config.yaml
num_hidden_layers: 20
hidden_size: 256
n_experts: 32
experts_per_token: 2
d_expert: 48
d_shared_expert: 128
hidden_act: "swiglu"
moe_layers: [1, 2, 3, 4, 5, 6, 7, 8, 9, 10, 11, 12, 13, 14, 15, 16, 17, 18, 19]
router_score: "sigmoid"
normalize_top_k: true
routed_scale: 1.0
balance_loss: 0.000624
balance_bias: true
shared_expert_gate: true
init_std_router: 0.0301
lr_router: 0.00164
num_attention_heads: 4
num_key_value_heads: 4
head_dim: 64
vocab_size: 8192
norm: "rmsnorm"
norm_place: "pre"
norm_eps: 1e-05
positions: "rope"
rope_theta: 10000.0
rope_fraction: 1.0
qk_norm: false
attn_scale: 0.125
tie_word_embeddings: false
parallel_block: false
init: "uniform"
init_std_qkv: 0.0244
init_std_o: 0.00386
init_std_up: 0.0244
init_std_down: 0.00193
init_out_by_depth: true
optimizer: "muon_variant"
learning_rate: 0.00594
lr_mult_down: 0.7
beta1: 0.93
lr_head: 0.00552
max_grad_norm: 2.0
warmup_steps: 200
schedule: "cos"
final_lr_fraction: 0.0
batch_tokens: 32768
max_seq_len: 1024
doc_mask: true
train_tokens: 264300000
max_steps: 8066
dataset: "wikipedia_en"
Below are experts of layer 13 (counted from 0) of a mixture-of-experts language model. Rows are named router (the router's row for the expert), gate (a neuron's input weights, with its number), up (a neuron's input weights, with its number), down (a neuron's output weights, with its number) and show model dimensions 0-255. Each number is 128 + 24 x the weight over its row's rms, rounded and kept within 0 to 255. Numbers have three digits each.
After each expert's rows: a language model's description of what the expert responds to; "raises" lists some tokens whose logits its average output raises strongly, later layers aside. This comes from a sample of Wikipedia text that the model never trained on.

# expert 30
router:099126148142113106144136163089089096126146112100155117141143172133168124111124108156145182121141140096134092090116116094145170147132126096105120112109090142139121108114128095151072149119111103147138114127114091112114120131135106134179153151104146082108124154125132145118101129111134175133130157172152114121137123158110138118155159113143124173128139115109100113125101141091112105114138095154135189159165111138125131156130166150113136144146160121130138190152145108067093098139125092127134128147139117115100143152092111156104123114131156077086199133118129131087137144130079146168126143153140146104139110073133113150125129094167106097126115128131134154116097125123143091105147106153133111103157139120144150127107077169101134085115159134113156136157121129141162097143100105
gate0:135106128127133092129132093134101086131102113176104139146155103143169077112117158118154125133109132107121102126127142153105132102125106115133167138123154110111124132156121150137125149138084133123164099153111133114141091155182183110133140150121132101097139155121160138150127124110133143096103118127137121108132169139131103108111153122114114174056143134092129103099127117106093151127105126150099141095158177158126124063117148142132131132179121134181142109146113137137136092177123123105112080092153146123127103129080105143114110142135136088088149127133102120123144130148127124122149149155107138138165142132159091110124127138121145103069137107155115168119186141131149128093099119102144152078161139147173150091123118146166157151134145115125192106137165162109095111130118085
up0:135115154098133112146126113129113139132145087112132131127135108135150065149117142075150092145131158146130117142116104109117131127121082119130119101105118118146157135117121126128173127103107088084159118097158123101151062143104125147079154126139153117112137113123114148126160127113159121100163096148116127085160125141101179159148090084140157157136194139112097121111186134144084142135122163120069191140164100122123138124180134106132102193142164087132136101127100148124152121121145141120147180110131131092161086144111117116107164145142147136097127127114132126121161114131100127130110146145108101139100086102129105146121106153128158158095135122108115134124119115156114086108111112113131132131114085128131116050136155110125116156141151109114138139143145130105081125103109116
down0:093152132114089096092102166111114130078113140131118119163142131154141141129121132113120163113095133170112099100098078120129168152119149132113167129136125126114179168166116117130125146088126129160127089152103148136125125169149106097153122091104146133153111108164126111136125156117143109098155138161107122157112135104117103149115156174114095120110116085104162103126118124092116174124135101125123107113139149113151128163126146172084123106133102126134179153140123119091154154140121150104129144122120134153094132138121161156090131099138099097138122167158116070153163173157144114151137206150107138091145123125133090116175082117105144120134108128133115133133137142115110092091073140064115103118134155146171124146122115139127126135146125116083142122094149136103085121118151142
Prepositions
raises: " the", " their", " his", " its", " ", " this"

# expert 28
router:125128100156148145103124135107085132141151140127155138160138133113144156120099145119134169110138156108142083143122158100119188131090094122115143134075172125098133108143119162142138155161146102123122098110110094142111089188138095090155192160118120123103133148147115114097089130120134140120154122163130133127125112138139120109153144151120133110139116132137141139150115136125150149127162129123128145139141108128123094127152117131103153153148124118173088140106157116110175106133147120158120123108116106103078100130112133120123147135108126109116099116110083118114171143147107126150094123137152152128136122075122142138083137168154086112138193158130126128152126193176141118107091144158083127115199132116172099147111099132098130151169181178113076102142117118147163122122136117
gate0:113155126109134117101129172142114153124137143111121111138109120117140124099113124137078157137128099125135147144119114139082140147122100134088128117101109125179120157168105150105124130116143100123139121143173162114156133118116127124128142113125170153088159130097120145093077139064137153110124124161139176131155103143123141105141182142149132121124116175143134143131141141140132088121157133127148119113069103163131117143128112122108138160099101112107095110124176143122155115133183116130121133177206112129129134091093137141116138106136121117088134122159114122129148085167134135173144127151160131128114188118101113140136089103117143158134147169138165129161105121111070153138137117146073131089168139086171154146173148097174175121145122140097116134141122129142120101138145090
up0:136068120105109118146079142121143114065113112118100145174135130140108129093137067136136159140134126143167142108108119124144148101120137128133082102107131100106105125160158144124159165099143141083094125123125097170132159129124101140142107109137111092135117071106124148152141148133121099117140130091140127144149108169158090167162153129121148181099154095114103157147102132140102152129135122158121123112124115134095152163122147117125124112088114118106061174135128120122132132139154160105146065123128125073137131139131105092154105143080171126155154112126154123130099124130105152124137141130137131142117106096120152134137095111146137125121118123124125110105145125161105117114132140084082086106160091137134158149143115227120132120169118111152114192110134121130130122131142135
down0:110151088105178099123105140152147111122133106160125141130141130140162150113134109136105147090148130110115127112106106108118114141095148130161088132150164141109159125146148148097083100111167123107159135175099134116146110153122138151103137175113119145115124140085211126168130115153124133169105149149182142136108177128106119167169061144133149071129136170098144125125130137114125138160151089141141144115146116116146109189137119083135134113153146144131145145133132094153154112100118154120132103080123140145101123095142115125139123085125127138139107109114139136139123117086119156138145112128140152102146153155116177154136155134116109126163145138170097100142133097128097113124141137148113150116159148136135148096107059174131079106136141098142167080121161117151143091139121155
Copulas and foreign names
raises: "fe", "ive", ".", "ance", "le", "it"

# expert 6
router:088138115153153116132170153140091108119176133141144101176116164082125157118141092157169138130116122094146110138145110107180167102137104105129160146126149141150091144114154142155080157114148167139155114138117121126182122116162140080149138145109104100111159170155100137139100084133166136153134120149144101115154106165131154116142109139149143131149161131099109154112106096123109112158167145112136166129163068127122116146142126144104138152173183124109080143122155050110112112132118115153150104123134125089132138112148164144141112146120172125136128096144140137126123112140098141151133122157150135111114105118108142167120127111149172123149165122156149149121141135120103102070110107126153084081130137112160143143123115156104148156109135166126133094153120138139108149166102147
gate1:144168121106112140154090129107124092129122113165172150125135130172116168126117184153151118117136133117081141098086107125130131120165150087084156098094139118095139121127141162119089149155179137107121096115118100138106148145159121101115135081162137130096122116150095165142115134146110124088150106127167101113150150132112139102181120135099138134145151096110151141154098135151106090120108115127158135134145133120115115161140133105146144123168096100179098165112118124158148126108148139096113157080133144113082085145158157105135150142111137108136125124114120148114129123140116110152124142148124150143126149077146111198137171129094124122112147121114114155164118122132105119149140061125100123122119151139162088108119109119133119121119139109062110107192150142182109147133095149
up1:123125162176160114097173175108088163147132163102105092130162101130161092104098089127113133120105116139133105118138149122102119101104102114123136135166151165130136105168134138151103105146152151111145147149125111131130148081139123142157121107159150130153131166159076144142120116097126142148119131123072123133095131156119144125126147143157131122120089161181106127153111153100177120143141089135139148130137119145163133107119144164146144120105164131118140126133157133085131123098139162182125134138115150141137138125135084139110085098159082107128180137190150150106159171130144162142178127103126141133133110152135161161103139141130141119115128175115125174104119113143133153114144147147151157087175097147114135159134177152113128130089093080119127095166105138110143122134153102
down1:120123154131109126125158091148074128139110135105092169154121164143124098175160136135120117134139105114168165102170123074143117102115147152130150152148115182135116145094125090126128106118114134149127112118118137130174121120180140109112145102116110142157158126142139134139097107096097143116136123129115115137148151113142097137112129076163132159072135112135162133148149129123141112166149109125110133126151097137134144091095104129128120152148185181121157152086128053102109145145124135121086102102172134106151093127141109149175097116149122104127091099129124162071132146125146108138094125142095159106151161140112112059077134147134139129096104140120109129104110135100064105117136143116138130167141112146143113142137093137080156131114140147169139158132116097120141123125145110
Predicate verbs and auxiliaries
raises: " the", " its", " a", " it", " an", " there"

# expert 31
router:090126102167128123133154137136094107113155187134176139158140143151123141104077139157165124113166165120134106123135171140151121122122113092097115131109151130089127133133161124126115153132106127155122099085141117121093082158171117089118143153105125143107115128153105113091145129124140156138183166122141142081136097143094149118141091151085115130154124176122081171114093128138106113128120091104122137125154147079146085137140140145131105128117149129038136145141108137105100108144151137153107138137120147124129113112116118141139164129123167079123104126071114157111123144158113159156094099146169092145111132128122099129095101131150109109153135120165154131115111123118141093099124165156112155093132128102151108143146136100163089131148148185118147144162128120155157108105122120
gate1:122150100125138113131103131142134128129163119119120141164076124157156086111124165162125128115170121172128132156078112153149075125161129112163130125088153115118135113190100159102127105104162130094117171132138112097142096109132128157110134108160124109101132112107124124148124104162136168082132132161118139133137107144113133098119159162097163176113129148114103148096129138113156117133139102094103139072158111108136190154154133108174123109166133156097169122143167138106146095136124125107186102116110148131129122152124081146173156133135131159139137116125139186106101110138132105116137119120094128127165123140136148096112114127125176105122163148135135105166148144178126092131125139115170137122107144111113142095140170120110124117122150097100167104159151106163125138149178153
up1:127104129123144111106173138147098132103128159145088105121150137095107119123125142109165148126090100152160155110107119131160081103140113110111163174104133161140159112128154125151124164106157125122108104107074123111119159153184130156076143132138162174173131118103092141132114171109149159153114134142151115106087141108160164139129105107089116083133103131130141129100122078134133118116139115162115156150089109114130122107163170193157126111159142146140113089126127135128135175102103116136143140133114142149100110125175154123139135139134116129122136167085124165114144108156152164105088105120124105123144107101127131099096137122179120178142109116121163141073138100115136089111121176144114133150096112125106163133129119115151115107151074075140160152117137133135110153119145151
down1:139101083157146142133150127126175146139120090153127176145148124125103107116127121139096104151115109093110154172157131106121107088117133129146110158128154081113168136149097159116141123124155115143124142125128131142170158152088137138144107178159151134082113164131115098140106142087133151107114143106123163119096169134121101147192125163153135122176159125082127160110102163150126113109176113065139088125163173121195134135117136127183099113139152128179202128126106094092079151123133159144115131122105167135121125145131098106109085167108139134117149163173121130096136117086119150103132133149109129153136104135126120108129131109093128130148124139100145123154128110099152115106147160150155135126168124143119119148139118160140117151129123110119117086136125129117136125129151160
Names and infobox fields
raises: "late", "re", "round", "rd"

# expert 15
router:127178158162169143141158143089124097118138180141126119132125152121190165083129109185130117114132155105158123120135160133163111166131088113120157133142093139098073156143130140122149175104108143158134115109155130168121117110142107112161150145111114116091122142141126123115102111130171140137128130183144163108130103117093149140150135141121157124159129153105136093123109139105127113115169110127167177142140135145134096170144096070085116127147149146127121130103132129115137110131144109118115096111140126090055137089120155133106154081127145144140130100115144154156111151133122142137116141132105177148131136091126129133105148129138137098114123138194154152140115104133096094132137116205102135105131149088153135126086101128098116118151138148135139112145087153133125107156078146
gate2:109125166135113161121111133121113093159118145109141105149115143120076084126151097141115110103080136161147127103126125136151153131129126115143153152126104113089133097136115137129139140094154108119155111141143109112128129106126109169124139110064106108091111127140111133151118138122112089120138115138157120148096113164090157127121126111165121161087119143119153136111122122149136086142118142146093125069137084128081132157149116079115125161162131131132157100124103134126088155149131129167140171136131120122161125118099086132132162135095137187105139078114168115126141190173112121128109102064113143137091126133136123116093127125105120156107144149113082126138138148143132171148112124129166153154123077108137147102094141124073142127093123146089188099116135097110145152075151164
up2:127110100142134107094145140142137091150135113111139152109138097131101095166099155130101130099105145139137102126077121144155138111091148093119105155101118130132182170096131118106150081123120149133176114140126137115100155139104124131130118108146182108118096102105105148158116127109160122129136108104147156178085143111142082128147104100158127100143160122154108105111133098162131121107124123139157111162145162142144145080124094149110131122158178106137131144103110123161124129125095132120157075131128132081104152106135145141133157137131123158130116103181100135078113143129110118104113085133089189146107136115155156123102099106107102127104122123144106140115135113116104098149162140154082136086085173091136111137086163091142096077087102133150112137154104123100136127137123078
down2:094100128125132141122142141151133143135085101147101135155086136123114124114139158165135137103112108097105103127165179106120127086149176106148127143171161117102164102106135148102106132158101146140166127163145147159110140124158127142158168097173143130120174128175129126135107154092158134143101096110160142160111121147137122111099113109109128121112142158122092093121127088132094121141109157112128120123135173108104147090136143098122137132120137124127158112141169146137133107133152133131113117134172142118085141136120127112160144159143120140124146147101080109143153127111136152099105117097066100100101124181137141127120109080132079114151083145134120097121134101127088131103065121077130097134127150135091121146087146120165165130137122156132152100063114152138155131119148194
Digits in scores, stats
raises: "0", "5", ".", "4", "9", "8"

# expert 8
router:107142126166165144146109118125119087118122139154119107133125142127142156090073144128152143137099154138167089113142150095128165126124114118114156118115111149095140123118174110124157103137120151125122145100128125141163164158135147093156155150148124096125172098135119146141104135135145155140146124153149106095089124132139162110145134141072111141152140112144105143120095160168133116173158107127142113127139094100149114134135152140132155115158168159103070138095131120100118102118139157150149137110140094126087118073134146115121142105135188112147167131122111176153134130145091175142118140168093149075100125102131178169157157158196154099133115154149174179131146141125140116128138125130112128117136124103128138123116097126128098136125114136146129075160096172150160093161114168
gate1:131185127095152170094132133110173126150127096106113184115102138112077150104105147084145156127130129157115149116134138137127121153135120112136141116148130106137130150138124129123153149081166164116134167147156099115111168086090105075134160120126143130123136190135123126156136116127170132138149129127131162130148125087161108109174103129128130136121112159136120121148104129136090134172130154145122127173172136157121142211164143113158135136158143156103085158147104129176106177096151141118112130099107121098114076115148126162127179104120100150124121109117146168116119136159131115129110093116111123133138130169135132168061147137161157117157131143117128105103099109083084135140125112094104123142139118114114162113132144130122103150141151129159150137116137126110082106150103110
up1:124112129128124117177152136108190121138140131159125130135124082118136128152131141133169116138147134118132168096172181121134073109112126130139104146077148119130149143099146165142096143131101115120147147074165163110157133151131132111138130101115098084116127123100099146135139162135120105148110149149131103139104106098109074130150161111119121148106084162139117131126126052159136111110154115119127158084106145103120141107102121147094121134129118122145181130129147113109164159160156112180168107140103141176108110173141134108125129173125157129132123147166159122138108104196116145135087150106102138118119132160113134130146130173118136121149078131153118159159160109088109166134129134128129105090149098111170149130135139159140102145103107094124153152112095108091138164104133119
down1:146124117076082118097159125144114118120111117140141098131103124109135117143130116089143123140083149094123116095164136088095108131124169088123127131124155154122155165157154128131123160117119135147142125115131134112148102143160112162133119123152156185136109147158151151128159131099140148087118145138149118102110119104100137150092159093119106094096143114109103150113171109138109140056105136113162133135117182140148123154123174115167120158120119123087104152164097143116151145153131104113177082132151146108146142164148104146158152142111089106117100167125084121130129124135172099162086134168168160156093142134090115114183087160112131114124121155110098120136094139106139133143149142098115088084152100162152112126115101139122138155132136145127159115161103116118169127167109106
Common topical nouns
raises: " and", ",", " (", " of", " as", ";"

# expert 1
router:133120129153140111140141117129092128141123111115116103139133137123133102070130144091132120111125137129145133125157164121118112131139082079119138145143142141142123126108136091095103176155150113124165132104139105128168133144149137052112160169118093112112071176105136146164129108145140151124128127132149145138113109163121122120141140106098135123117146150103094157137099158122096116138137122087169154107116125103100089142165092109099111107136160137136087120138139138117136112116154105146162134135141148111109135086070142153142134078127149117094108099094124145127087111145105154145061107155158169124138161127151121137124117156153128101061169139110145157136143124155146129116132136132107064135162138065129116102081122133070116081147144114126131107159133158169154144142103149
gate0:098148111117119134108096137107108166086161153159114095128120133094152125105089097121112135129181136138090130116124123137130109141159132140146120134131131120152132146125118107103082117154116097137124119171141125098119130115091107099133140155142146160194112137151097103132130158112145091116153107131128176162130136111135169112134149144168121130122109131140144132129156137149048099108170144119135111120111093121158143169143110104156137158162123106174088136117114158097134097155160138115119136101175118081093144111072144149119141142124127153068108128078179099136104129125080121096118139091124166143099137103148136169160116160101134125117134134112113147100138138153132150117115117164150097104152116106128165156160110125126135114117187121104074138115080134109104137147163127
up0:168179124147102157170124100130110123117094154128128142115135137140137235147168151115139123130103136121141090183132169138144112101133135106118117132123124146152138110118150127098135110106123108132123104134171158104076114137129158136142095138127104139104091072135125098113107078136137102129107134106136123101149159127125131100145125142129117104155154125143116163083118108120084154142122142124115094129107162149103147100113089115097136161106154141115143112118114142133149096146121141119162089118096107142123149117182144103096106129081105119124114151133111140072114101099139124088129116132172168122150135123124131147106110108108104113136101095116091145116156151095111122128073108101118143121167085154178109141129085116148104131132155157167147162125132121129134156056101126
down0:103124132125158122098139170143105110095122113145092134120116136123131122123072085139118126122123121100144124120129126195106126115136103109127146146123197133100120160130148114143117136121132128115116151141169132117111145125118110103136093123105114160119160123133133103166140069090108120145128127154109051143110121142135165155156110141134131150128144218047107132138117130166149091141090116098112131145187061103088114141131100127154120155165191156104090123101103124143112143127108134128114187136064153107095146101099130142114178148109107129122121107119122153149108125121137134113135108092125133112135163118175123110125153120111122112109144094162131150142125133098116132164132106138128126141145140068136109136138150122117160103122134111122148145117117121114161135139095149
Hyphens and prefixes
raises: "s", " ", "st", "-", "let", "key"

# expert 4
router:129183103119150118156159118144134126162139146130147134106157134103136111095139126174127137090149144121117087119093137108121150162088084133096119092099102162106134087147163117106129134119126131145141112135113112151107104169137118153134166159128092115039132152137121141111093134108157139160153187159131158121131110145104193119145136143115125095183132159097098116101120115115122126122160083115174136128137089167161134149160114117080104123110143136125127169113108129095127099134132093099139112131180120106092114132136117114163115103117156118122169054108161142104094149165130149162107134162119143098109147087123112147110133129128104136128170131142152119121129105136111139119140126139094120107118125086159140128094124091142134119106117167141137084154111143143150115105125104
gate0:096135112078153132150128139122121122151116135132154069135112097112133148100127149137152105120168163170134116123158111149106117191154142114147166169101125097120113124139117101157144116120125067117106108095118131120158104123160076154117101126143155096107148136123095143153126111142121148115127175131127168134121102082136131128126073138153203162196119138106107146138113125164150120130125137139147155082106100147145155131131091102157087134108151095125135151125145164106125168108088096114124083111142142082118120123104124107104077106105143130162138109144117138122103119126124127115142095158118109134158177132124096118161149148098185134083134114106139147141159155142110094117132150155117137149092104122118179124119123117128122141181147123138125099163125139163109126130139158
up0:127119120098153096093160186118104151105054143126133118094163099129140155104124122133163154112123170107091112126137129108112120178111159147156124144145116132177137126127152125156128103124129161133115143116140136130138099125107082176053120154088113110134114109154074104110149150114144124150098136168157179094140129135156128141108118135090130154125136135076168136091145107121144149104119122133119141137123141111133163145158107154138123126150084141143087113132074112105099112110124144126165109118141118128061107133148114151103096138154137151116124191126063114108159127091128132150119111134156116114113128119142117148089146136128125141069135126132083131119091147118121109136088098133127143143173114149127144114115131101146114139148147120147066130174156125134143130136161136
down0:125120176136133094125138134139146145139124137152136114106127141181094174141121139119119121110099066099147189157132106153132083138066152143119168157121162140124102129127119141118122115097167100153167100147144146152153131133142141148138117127141110109137121150124100144078147141138149131147129102152115118095114156111118106150144133131122123145114131110086135152149128106109124134103155131109085156119095099178133108090100108117075104118118112127115111155150129111129116200095104119093136126111141127106155151076160123122156134139142143113096132180146157168107144161127122135121106142095117154140136113118136148166119152112163137141096132160143160178116118116091067140173128117168155156154121111110170127128112111107102129156089164193157137098109165128096142155131097133
Digits and name fragments
raises: "0", "rich", "du"

# expert 21
router:130158145177160133150108109100124093119145142163173107119152144127133113114128146155141123137093134125141103141140147114157129130099113125099165171101121130113117152115164141117128200145152138155157080101137086109126084128150149144153179145136152135091115143124102110122104122141172183178116174182158135104144098147125149082169122136145138115174139140100122139135121128139138146110096075128125123160124103129110133143159152121109103162144118116135124151108135114110113113104156143145116103137150139115065177123120150149115104140136154133134151136092108145097118099182133149160107146139087121111152168083129147190126129127170127119130129113170158108118140145094144095093149140121123138093106153098149116124097126136133113100125090154120135139192135127147119103146175142
gate2:125100138154133134132120132128130147082140139111113134099114108163132107109092123137081155105126142135123138126128090094118149138146127123131134090081096112139133123111099132146177118163119161112114124128121139133092115090108137142183088122100147141107150150112090137111136090134144132134123117126114134125165106156152113099165091157140104155130064113117122117122139139111124097122160155113175116126118123132101168125108093122107055160129131144108109151143180103134123124088151108169159173084162155161105108130115102144139126146151111162118094133180106113153117114158122124108108107112149087130116110125139163093163157099109084109136152138154137179172139140155098148128111144133140111113096137129115128134110168129105081128148124130177132149157109134201094171148147079
up2:154092137127137156101144132154073126103134096111135163136109102136106136124105117138116106089152164121169151130132086111121149102192158164097124126158128142146165105113094128110103111131137178157112089099150140133098094151137126124095064123095154094128108122127074163118122117104121131095148127112151149134169110075170133129097146116122163109165136143157123143132143124122136133153136112122153102093078185155111112091164131141098095078114085119140172159101150132121131114166151103139101086105153073128124114132142080164125157150161149096142117126107129140146103087140144124144104105092132125133156136127083147129143127123132136124121104163116115137126154139149081158115109175141102111139109141142195163114131140112125109130129105127152130139134116123136156130113134140
down2:103104106138112119143105152144128175106134130122131100156145094162128100061156108116095159122149143128078162124130136167125113094175112087180134141096128093133096148126183094160138137148129156093144132159088109144134111136148136074131126124139111089116149162129117139143144131149089130101113145070132117110115108144135113117128132103121130120121120122105149091149098173113102107113128126112066183142093131112158147141141136144119120136139174133103094140153129099132144123120176145118178064127112155176147122129120088122127144147082125134087097158100099133121119095083153138116136100157130166174147082156140133127128141095141127113078167121092114117127148150146163143127159099142101106108130142130119108116120085123119101130147153140098121131150141119138162136138133153
Year digits and dates
raises: "4", "5", ",", "6", "3", "8"

# expert 26
router:105178108144145179133166116105112090117104122159109128123175153113147109107110127136105124116162182132152125091138166118121156096136071106127149113137116131122119103126140102083147141120132134134151087092154137115103098129152144122144149157194108106079127116144106127160127145132166159162136136117139101110098106111120141120141089113129115171144152123089125147122103123168149129115144117107127090136135086135089095144178106180098141156128162135117107133087164132142148127083128141172128086129143089110066122113155124121098148127127170139130128127120118166125101183145114139181119116106150192116117153108140121145138125142169165106129124149142121120100147115101116127133148089139122105102164090141131143098129115134095078109118125129104110102140137139166138130167111158
gate1:107167131124173151100152161145132132133108106141151150134100133130171107092124101153138119071119170142170110125128113142117143149102119133111109099120112079149100124130138125150149143113120078113170114116153149108166109092081108116132138156095119134123135140152131145127137113143123131128133110126181087152120126127150084118117132083144120135114149160155108133101159122162104136138158151175132107129166112165136125096147127092092094125133179118136132150088150130146134164153132090172159157133126119119129091102095139133134165092132182159130111137096107159121130128191096094152134112144110120130141169160165137128121142148182142130139133153140101114122088127130112141141129144136110156145103084103164169080129123133069173113095116125132138071132167125098122114141165122
up1:112181107168136155130144105135079105097119141155157121096167118148099161165120108137139133110189127099133130166151092117124089116058149128141105143112187143164096111126144124138127111107099151143131158141149133138134092109126115129142154124130103115148157121147141103086122157119153106109153122147143132127112097147153106117164139109163113139136158133131181140133126134135117139106163106183154126095124133109138126134114145133088097125086108120145133104162159101143136185116160134147136061075089161096140181151136100125161112117129128150116163110162138097147149134108115120113128149077128124101164118155094104110089119143173133179150148100133146125115127140145132111117144087172117106143161137098131108103132106132081118102163108103149145124122146126105149096146118117
down1:109147090142138150138104162155109063115166070145075127122135134132096129154102142161114185127111125136133098151150158084119169160133134160122120141133126175150094123129142157147104107145106107145125072121089145105154135114158115169098110128150142126121106142148114150157143111125066124169108125117099096098163114106134176085146108117148127139113098157084118128143104165140095109140135108094134140144149112143108141166163125122121128113139150102143120125092120118141136142181121184167161168085143131153151114126125122158186122091147118113133118070091117134165138128151121106140115124083113158111125141149138150142125126158122138151163105151136117131112108112117139123096160122159161128100152151159108119125120094099113158097108123094137135125157144172110099142118130153
Plural endings
raises: " of", ".", ",", "man", " for"

# expert 12
router:125125132138115104164165096134096140140144156122118114189150130099162185093068143155149167150135157134147131131116118092171138167109125114109141109121129132132134117143152135149119147131141152156142144131158127130139109162146154105189171140105095139123103154130124127134113082172139134126116119150165169131103128173129131166148149145096105160095139124146115154149112136161141112097126078144128170142157083123121130128153127123139117146118188131152051108107127110128130124135157140124155102137126128099087137099137127144107138096139143079141143131103116160131126160174115149153110130147147159138149144115131128130139129108189096065131136167136157170136114103151130125098123082156082148131118117132161096192077101158112111121121116104150124152127141131129134113150125159
gate0:142112115127135115177144153107127118063131119129094154127154138092108155089137116145119129092097124112117125141124145121142091111143143138097139144106133093089174108158115144163114110148107140122090113094129108125197139150166139146124104132097118109142126132126157131145155130117121098126129106090156147123144128142128186147095110163136153198132109115161125137129126102164076093069109110121132157110137154118140141095119129118084166129146163092116139100115130123083130139144127129141118180121108147140058101129132083099097158111129106118074114143119131141094115140134127119141091113095152138098168150073094124144130116199109142123146094117122160119133132122135155119135114145143088153097099133116157126168128113131144138085151154108166153139120107134155121107104098148
up0:175160144119148127119134136152168134126124148148121150114100138141148127151119131142126123150161126106106159182133153103123138148102167076128145116095129142109127116116095066110109158146116106136112078170156120098147126111134109144147125178087139117110151081150124133131086107143147125153180129142124151141133128147129111129122132129153179126088124107140159091086115143110168114137125126153123167128118138101098139134137115132103134128113163160185131182090101152149141140145136132102120108119105129156122119101105131073108103123119114133105126117178156111132138103111053069117083150143155129102089129127133117131115148187100116142111134109104156152163113106144133152090156102132096132099162134128083170125137101122139134142170102122135162138130119079176127111124154099
down0:143151121141089162122112113122141132100133146103068158116115162100105125140140164110159113117122147085156091114126085108120105135145152099139158146127168111127128088102165129165115097112150125160121093123078136129090129174133116151108119148115141153154117103158131167131146144129096106095116113112112135136182071121118086136154120108177119143161155114113162144133113147125115108077138134073168127140127121132130110181147111142089171112151127081150110127098151131109118158107064091156110116127152132097151149135121110123152157123134126132128129139147119131153109140121152158137143092094096123068123181090127143109169140100151104158093132129109135143118091133097145137113172129115099136155172131159121122086162117109100119135148127152116112079104137131120115131105108108
Abbreviations and code pieces
raises: "her", ")", "),"

# expert 22
router:170156126156155143166162147120097116123218137138139130098114151095133141114125141144143138130153135121111127149174128132162128112151125107091091104101124154132128136090161122139123162128091141125142106134155084094120134162135101051137133133143098116130101130142056130139090125116160162179120141152150117116096089110126166104144119126152140088164145104143100121114120100136092151155150104165150142084130096132135104125180118124101126138143108108117125125092168158126134120150155104116178120095120097112102134137111163139097172149099128130126124138127106133098126098120152159130097134149097104111154131131139125150106134133113127099135194144138125156147099122099100110083165141140098098113152175098146104136105123116134113088135165145146124111165143145158162131107109129
gate1:148090108115145097178153116123143141135157122143142139101142158154111111079130127123150103118126151108162163113081144133087126111128074141121166145155132171100145114121132133098120102124104139082096144126161105133105154147149121110119136135175090127107124111114126120160150126089165125139120139135160098157074131116095106131127111099145208151166108140099101108119107094107095130142138158144104144093127153120148114144129092149110108122116149105111125132108118134114113132167146180161121159134146114151133140132145150154135103136110173096132123141161125102128098144153115142130114100112156149072120083137137142152107145149107117133147135081134132140098137095084162147110123113150075077133120113110147130094086143144148144099183134080167121089149161115101142180131145142
up1:130139163085141097154133137111102173130140118123124116133124118152116125116139116105143147145126131135134130121159159108135143105158151133110136154111070107179130144084128133122107127110081116141111113159120141091157132125171140133125152132100108136143151207095126129164108146123103140097102128151143113148147131154129131142167140106143167103191147139144095123139122117177138124138166157150152111171180155129117147116150135115075157131094186167085132170128127109122143146119104161139127135115137135144143168135167111127124129126127163135125131139205108118104191144077146142132154121126132083153136128126106133134157146101125150125129108141096151118150114138179093159149145151086090137131123103132100151133159126103186107127141109125116133090114062132150105136099130156
down1:141165156132124135146118113096122129080088137130152095158145079120118139096159141100125131174125104157103130136099145142116105101112139137146091146116110111125131095155129101127115115136128153126144114142099115161141114157109125167134088116151096109116181177120185119071138080159130137152110114133135146120164117146101118108135129118121144054138140178128124137139143129119120116107162056139122125140112142093140144203148102107164135102134124127087148160152127148142096182159144107138119121174113132072122137161113161135135182148107150137150121107078134132138108110130075114089137142156139115130135109149118130116102129135094101137152135111136119135119070139156158143129145105132083143112097136123072139121127085125094087102093129126138139108127140142123129147100141120
Passive verbs after copula
raises: " ", " in", " to"